config.yaml
activation: "geglu"
router_score: "softmax"
head_dim: 64
norm: "layernorm"
norm_place: "peri"
rope_fraction: 0.25
qk_norm: false
init: "uniform"
optimizer: "soap_variant"
grad_clip: 0.5
decay_fraction: 0.704
doc_mask: true
Below are experts of layer 7 (counted from 0) of a mixture-of-experts language model. Rows are named router (the router's row for the expert), gate (a neuron's input weights, with its number), up (a neuron's input weights, with its number), down (a neuron's output weights, with its number) and show model dimensions 0-255. Each number is 500 + 50 x the weight over its row's rms, rounded and kept within 0 to 999. Numbers have three digits each.
Before each expert's rows: a language model's description of what the expert responds to; "comes before" lists some tokens at least twice as common just after its tokens as in all text. This comes from a sample of Wikipedia text that the model never trained on. Tokens count by the router's weight.

# expert 16
The space or first digits opening a year after a table pipe, comma or "in", like | 1999 or between 2011; also nationality words (American, Spanish, France) and occupations (lawyer, actor).
comes before: "19", "20", "18", "17", "14", "1"
router:486498537546502488535503601474542446490503481400533495538490446522531525530513506450528458462465480458575584473509490406499398538431480452525568499471521559548481465614421479450574472496504534555479497577527567389486485462379470470494480533527484501443453536387520438469482514495529482533494507537395450408509535513518553472605499518391503540506464540425556561502603489522530465587452496462501478525587484465515359500543469555565586461454527502438437529440470517512517454481620519480486451476497555561511438470471532514517470517394555494516470573493498490428531507532492554498508557557572503510384518520487577466510428450562472465578409499477430399496408586541567575525533583450549441575590560496536470457633498516606429536571517527515594544479464509490464471536489543
gate2:478465504501500447512487457451431617395472524596497503462496541517455470537551411432489488486408578499554439489549488519474342490569470506468476489555512471387588561497513524533453473477508555502478475446497502575467527521484446509521547474502434543486564559490486515449431490548522466543500524427510567516525555513579448468468515442437413469556487499433546463509446517537487528517515464453531571421584561572490460579425523508439488491425510508539471621557563532497494602473404432500528517548547498566438511534516395448480498534492528542489552439465620680497449612424462432470440546529456608582528534518488612502508481483487530524456513531526486506467546519544489481456500461602519489543505600497419575464552516384466524571454512437568478575545575539531500543530524496
up2:545521502398447570535532489493538599479446457513530534580550498546465497504557337422475502518480505448518495475533516498442509480491466416528452578436478489490529466415564510559543513444417549424461534506520555513528354495624479440495536415472452510528436528482496413413466453575505467441567421550492448433517468552526502494512516482531449564470478557548463477400511548448552512533551462509567438574498569457442484603384563531502547508504431491532577544576507473453566480569522492449406567508430525554407483556446517466468501486493510476551525466470474517525455580578472494525498573569432448558414531524491546567524375599497444520440458469478536474482464522474532518514510528488591546533582513481352532513481485465526449615493573489475519470447515542487525449564549430
down2:548494532415529530399566456505496517461522532564458641543613596559474488451403455502513501504500523502484539496439474421501464515533475563505516475504519507506549517430516609540550439494495494461458556437473511459522559403549457413533537491530424466492525530572454546558452525469554447470517509496614535485478610580401541504426494439477555502575507527477534555547412580546433540418512416533485522463446532515486458471417433450570457531399621445471539442561512572557585551432444512514590523465452463537552459477486516556542541474467483498613554485450531491511467498468503466498461512473514497489510488521455524464515570575637532512555524646583496542496595493500449499492473478526586539560583513485498441441521485396456487551561453554537492595485491507524525535609495471

# expert 55
Nouns for positions, occupations and works after the, a or his: governor, president, member, physicist, artist, album, government.
comes before: " of", ",", " and", "'s", "\n", " for"
router:480445583400462490438468397527555505549442573538485472530471541443547450548533439485577519513517538546404557495473424572507532543529472399476421518524498485524431464460579554466494491454374452487510507550523525556508437491611508538466589471442458490535479524545480504393548427586539442496531398423457493520434529449550510605526503510515445542536442552467463570458472483432503559415446498548484494508545554501433528483461557442489476463506444535531523418594545558515483485480540467560625466529494568517473527503520407523513564540492455562418528543482522455479453405513525478557454494441436500476478548517543468416469571570523516544571483577555629444453532464508495554520553434523501432462466507575625525463519514476503456441546430448527413556566517573407496468490457386
gate9:410446413529492473494492505456553486426523548642534568454548560592490534434445583536485559513509425453542504434449458439480485514453547510545509574536509475504480510450469497496475534472489525563483516503581523463399484472444512543464531507441482486529470436501544381487446533538543541484579484543530543516506381477536539557499497488474539553520463519597481446502509489449556418601563580514481513558591514422485472438436514515537405519582536476532410543493602462502400539497439477503449449533535576496528416441531501415447519498485493489577436470455570491519576501455443492470549442426508499494449517513510432553525502474494444498538472513460522463572519426456454391474459623507568598544503537429357476529433494501587413466474502579577546502556590446394537552575498462
up9:504517556467524450526567440507474515585465459445451452520499499428550564574514468487424427502508477585495490580455499539492456493506503510496460528478487528528510397547450482471442565510507497456564557467429514503527475492472333499501521591473495490497533598531551609468469425512483394540434512462444499518501540449477538546524453495544529469563569515543432568469478505484448501480458394465572574425555518569583517539578463497508508507561555538494596486582517378448538480478533482498453557529441506484446476483510473538564500402554502527442555489499527514539425433539604647482470454584549523520529560487489411520423569562463460539592502525436450474467441538481501505382601422483525496502541469468578568417573535464490488505543601432448484478538525522616568425414444529
down9:482446484501406458505541554460529429503460485529461422556456516526524536551483438467612550543501487562501548530515444525512498580426507520436553438481405504535482531523444429507582471447485515423476518518493512530626437544421517445456537529433567481578493443466405462521396518541491465479485506451524552517519486560482485495518459458543547538502507456535568408466607434412512485547534474514525504579303515569536403548500386455480558531527524456576524566517467492435474472516593535569543477558438474569582487449489576530523467523440537350540503452524509529511421411573559438449457438529477473529392542507489524441515482583445537452522383544508563413494467450437514518565523491531485489413496481466453556511580534465523461416519519459490507574485452564534456495497519541

# expert 35
Leading century piece 20 or 19 (sometimes 18) of four-digit years in dates, tables and ranges, such as 2008, 1999, 1977.
comes before: "05", "09", "04", "06", "19", "08"
router:535446593555503481601524496495542427511516433404437436494502479501498433493523506460610511451518466431569554466462498461449406589514460524519533587478549548464517548596458469468480494446479503540467448534565517473454534520396454503518454509501507468457488440415487462518533520408519510505483525513424419529494533484535568530499559600462519515460449521452480544465558511571517495538561490486511508547499460429611396555555535524499452479502467473384430558475537496565605426532501532554446477508594535561471532528465544513569568472460542487390502535482485480420447452546445540444485592526522446467417515548483540516441433422460566441543409419494511429590400531470577485518566515446526499601488460540541465484543507528539411502575538556497552585444422534615523500517409616
gate0:626552504517552517499542449504413561481533543408501514562510480476511485493544445641502457535480488534530471524466519547609486427468495457472437496559479525556577553508513437555584460464477452523537510496585501555457539548438512541534500473518577493650479565481516403556496541487412484488535385478414516622470502548487486427521515534432377512465469510412574489469439534498503546440550458515447403444521560494534471491471479447499578492510474482386563481522449531538502532505553431479438462447510403536552517573372446564498466625487550542504446479476488479443514491575630479508546508467458437394532441493527524456504519564379474593518505550461524558437462538592484500514490436491494533459543518550491515512455454580513514491479451483407558555488550518458541462485416492
up0:467471488414529450559528432492480553453523536561563623533544486492469537461538390541525468488528489551489490520516579482547539500571444507544478441497459591505535580526554469533574554488469465451452375511544576481445451477546489567512493492514577474535505584473544501540559450534494510493482467452451461595531561532530521505505541585491423464463490489511498459506475620510500532505486457455507570424430538541544537512650433446471518495556436465467435546516462582568545471527534420487486393467480441523449511513480477531569486536466482500435482498436520535439482497508517462551504463486508555459537441410442507447493537521397499586516446584445419568508399524541380363538468474474541608357520518511458484500617463612447539519450446530569565568529503427517473429445457463
down0:530506517532390521454390465515567587460524496578481490445454481465511498434533392445373479449462514392496394544507522587444597508580460450528389579488504457445521455516481508445524523497515510487547555509428490455460542471480499542506409453555486496463538600544501455617456521427541483499485567550526538456490539491521586407525518433509615438477510519433519437468533496517492483465481457496477461490541533497545486565440448566549531457545451536476507447498451530434485539522453486492585487469419569464418526495488463518435505445553474539515403399518547462419467479481577464522524463465585570426510440488573406511563483623387444514427571484511522513454420522429443484518498506506574537475502461464415467500517430559576556537458381392478470468500517500465492513494564563

# expert 32
Concrete or topical nouns after the or a in prose, such as game, goal, line, loop, kick, engine, railway.
comes before: " of", " in", ",", ".", " was", " for"
router:473531459471514559555463450576545505384469564601495537519586517513592433509542500483530431450432540512508501475498455590551484481458401515502418426519455485479501445488480602465470540545381497519554451425516389511439492679537506524418563461551489478503469509496423484469521569457572472454446531449546545526501507522539415551469514447579537515555497397489506496512555517466483537431496503576484488582482581465514573463543565531498491435509451481580554472491571553588415540534479464557510452458462534473531517576445397509471458491560532548437496505513463482441375576404568497473546526594474474478530441435459427561487576527471539499421517520477545539487423560536450601571470526464511489519452525528445483477399472523453477454508478576542484553615489562513523434486443452
gate1:566415483574479572521543536544518480505486405558494585531514493582505494471362563509486512500527531475491485424493477497453445544520545409552456457602444540464569478523538471503497495437563480476506536548433561471492501564607549389434502505475541461617444535469500563399527485574517477477387444502434489408609493475529437457519452451655538528521453486458502445676481431403517556511616520475453579519502554462404483535474540524469475480531615532559541510585561431498500567511494498455458502479539535486547440469477475472514510510547455503490558504474452514542531430459431495480409580575515487462497493532542468530491466556472444436627531478528503387517495459513513478456523455572529511570468492518465514530491554405470541490370484513557458511501432477468518506486524531
up1:492522481461528490461463500530490531472487521441536417435505517456417552553529494509406476534467537515543483532469538625464529455453403476507582615404529531517472563523534491518559491565496487431468496519580374497507536444445437597455565451489475478404567502579531511581451415415430448476580508531552508581474524627471524599496503462404451397426530510495431549393488516542541478501395470473505483472518476512514528507570434465449522517468484418470546485481470610576457489478476474514550485536490469523482514478561558551579461445479600476510475504537494499375457536497515516558523482503494551632537518510471482535500544440552507612475449483594489547460599531501559562547442515427429501499603547458513494495561473557513497496593444549430615504458506575438494504510537481
down1:438525551569427509534540438546484551436502529468462447576516501575514453519537585632455431454512539555480367414478507537553406473456517484512492479474490475372435570533551569462517511479474476410556482417460592508469479411494453470495556466517459451540416538455454537456558545552543495505358592530554527490535467448466488504477377412470556456544463412423492434458479460530473558459506502476459479462529493529548482566483448478435546491524602541563493524509564510566548498558505561488551432527510453548525513518545430572615565522492490552574505509537598575519545484473513515566500414458497498533477540527537451454509450570497494463621455578434560504473464440470575482514398483525417489379474468466481492462558544500565479458464462508477585510531533460417491538468526418

# expert 36
Pipe dividers between numeric cells in statistics tables, such as career and league rows; occasionally pronouns or verbs in plot text.
comes before: " ", " —", "0", "1", "15", "10"
router:450483549530525519548498600470553447517504502426541499540513438518522531510527510449518459459487498446568592485526508407484406557414465485525568492464531533544480497577447495464549461473505510532476487582509566389512473460396486489492452544550484505460457531388521454474505507519524490534493506563351451473504544517527563486576474544410489542494475527437552538516583489566547482576432498492482482519543492464504348478530471541536565442446520493417425552449476529506526436470606528487491502489487541543515427504496533536533473488401544515501504582513487477429540545529488559515505578559562492513383504492464576434496410473582448463608404491466413406509411581555594600529536574453545440579580574486528443454650503523588419500561469556502578557509455522480489477525494554
gate2:542577613483469485503495409512557499496441555544539560509525556464543446464476511442406541519436639418467438490520461446549562378460536484571455607529403486517479489496474472503567550516482471480476494581554456484520405491573587483545536573614566543495489561568437523583564411446504496529476489618541454498507547517474532534467582535537514509538547541567473537464451516493451504402474468480506549553483490451557579406491539516501433472543500503495495447390461534471539523568537598502502396450552533532435540499649520533561480553553524531549469447495418510547587453517501472400471474542425550457479521422404471518455530468535541508426596435443455536425502523452520540467501538515476437474482504483488508556472438530467464470476508423473459446541572568522434537560495567
up2:507477510534448429472667512505550493582441386466475449503448526596535442606449495588484558501522393460411565539583480536460523420495476518571503588477457554518475527476499460522529465411521554554502448519420443486534490563585547556481509511523489511543552490482477491475456479530375620507517520423557496473515518481477532540429536532497480510473513533448512500517567498590470461547516610514564510479505483501442527516436532501559525407395475464480415550519573489525542478456455475618542553578527523447472459423533456565489559430486475563495484571565429525529554391517504467509490515496472503525557533530445596471431514448555415479537421513593524485494534475472430426530482381586578515447494418419562517484529476514442397507507550501439452578483515542464415512457533489
down2:529519462550529481489411410517515390464499436466476500489454561553581490523497514539481522531539508487507468399601387492499497518508482418318496556467564465504458481484540521525439458472498521371575568472474455457431455522565582548473554474549508530448483532531499503517481496406425483510463561484404467516511481431418401450525493549525511482426403552481494473518457469500586510475496545519474526503432519522466510543576507561474555423495439403456463495440514492421464586490552532537509477543479432487481477514467335571573507491456483559430521496572484474477469506471537443554437502500520482494489493603473453445467401573512518382453461418554462514478478506529427544476543532423458445557492544436461565409456471513446486512410608507484509479409469448459450603583480438

# expert 14
Plus, minus and en-dash signs in sports tables and scores, such as +7, 2–5, 15–15, ±2%.
comes before: "1", "0", "2", "3", "6", "4"
router:428462530535514459514458559532477441519570479431582458501497398507432550500590477467467495577426513440498607511555538395432410536394448518537479456465483470526558458472551555509528512492427566514440436493547513488582524520422554467498438516503548492471458517503559478433489487582531442581443506514359416557463542586502560466637509539447440503523461527482499559530511436583598478488471458588473477513542496493525453491510524574585488510461551447484507539442476503552533412500576528419416582506501518629546486477487498465520477466448526482486471524543519589446492527545524566476444528522598412530513501515396571448516500433531404443590472465463435434562394481518539552456485532453521470496564526446476474473600518556577444565526504513504587587473481538477487487521427562
gate2:601581507499521530568598579381499504515495422444409512548541577509530534529467387496436536497574510439508500504457494586526535422564460505510468436488412469582494541467469485546471577459471382466427456440536429540534592476564427496411510525473496404449556430482573485417518528572456440491489479426477542466428512456568539390486518500508574517559530594496505508494571476505533448493594433488490400511479490481584468468463428441562500556490429433500497495405498478537518563421558518511477523506466438484476535473502451511469537543540565531529559541501574597529516462484440487488491426470430482496604508423555557431516574468509547503457540491495494512550469566492552544484453517446540549471509493458546514572537568468486427505452582411657422539475544467541430497547535516
up2:477440445513476447467585404560519437450583509446538525450501524575490494487449477488530527614444411418411523413510560503469454481433498507436497491457538547585440545452486513593518516585540483461483518517464489458469476628512560599533534473480494459589579514481353531483482393536497603532542489489509534566521499478586494607436477502582459426485559464556491502554487492570450441574548451509456482502526495453528503473505408483523593464473456541544545553527415520438521534490452560460391473462459479478572560452436559501429510458470464574521522530441516442505455604482571535471526604554458514462500620497476477584511432513470486418537486520446541452516423466546546553512502442499568476543521539555473508456542454408549592474423556554551476502530525508462567513599480528
down2:525498538567603439465531548491457526513491543462451450491504544475459420455521490475424492474592487605564462513508464435489588501516478544521482483482369500628591472531454414590564528463420486488523467489494545533480492560561553572576484494437495586427530506476552482499500596529468545421443531564434470439375518491443486503506454517565510427596581480520495499475447480495519489480633546432527446385523467616495449578566527520498495523473527499499469493529494461452529373471499460565559420512482479513494476508538475571534511459467597467466562565505480462640408553449446482485532533508451555560519453480478446513428439579607486459462550488604506478530491475388415452407498471490486467499563446451528567457511487441458438503536520503390472549487507553467510484493522525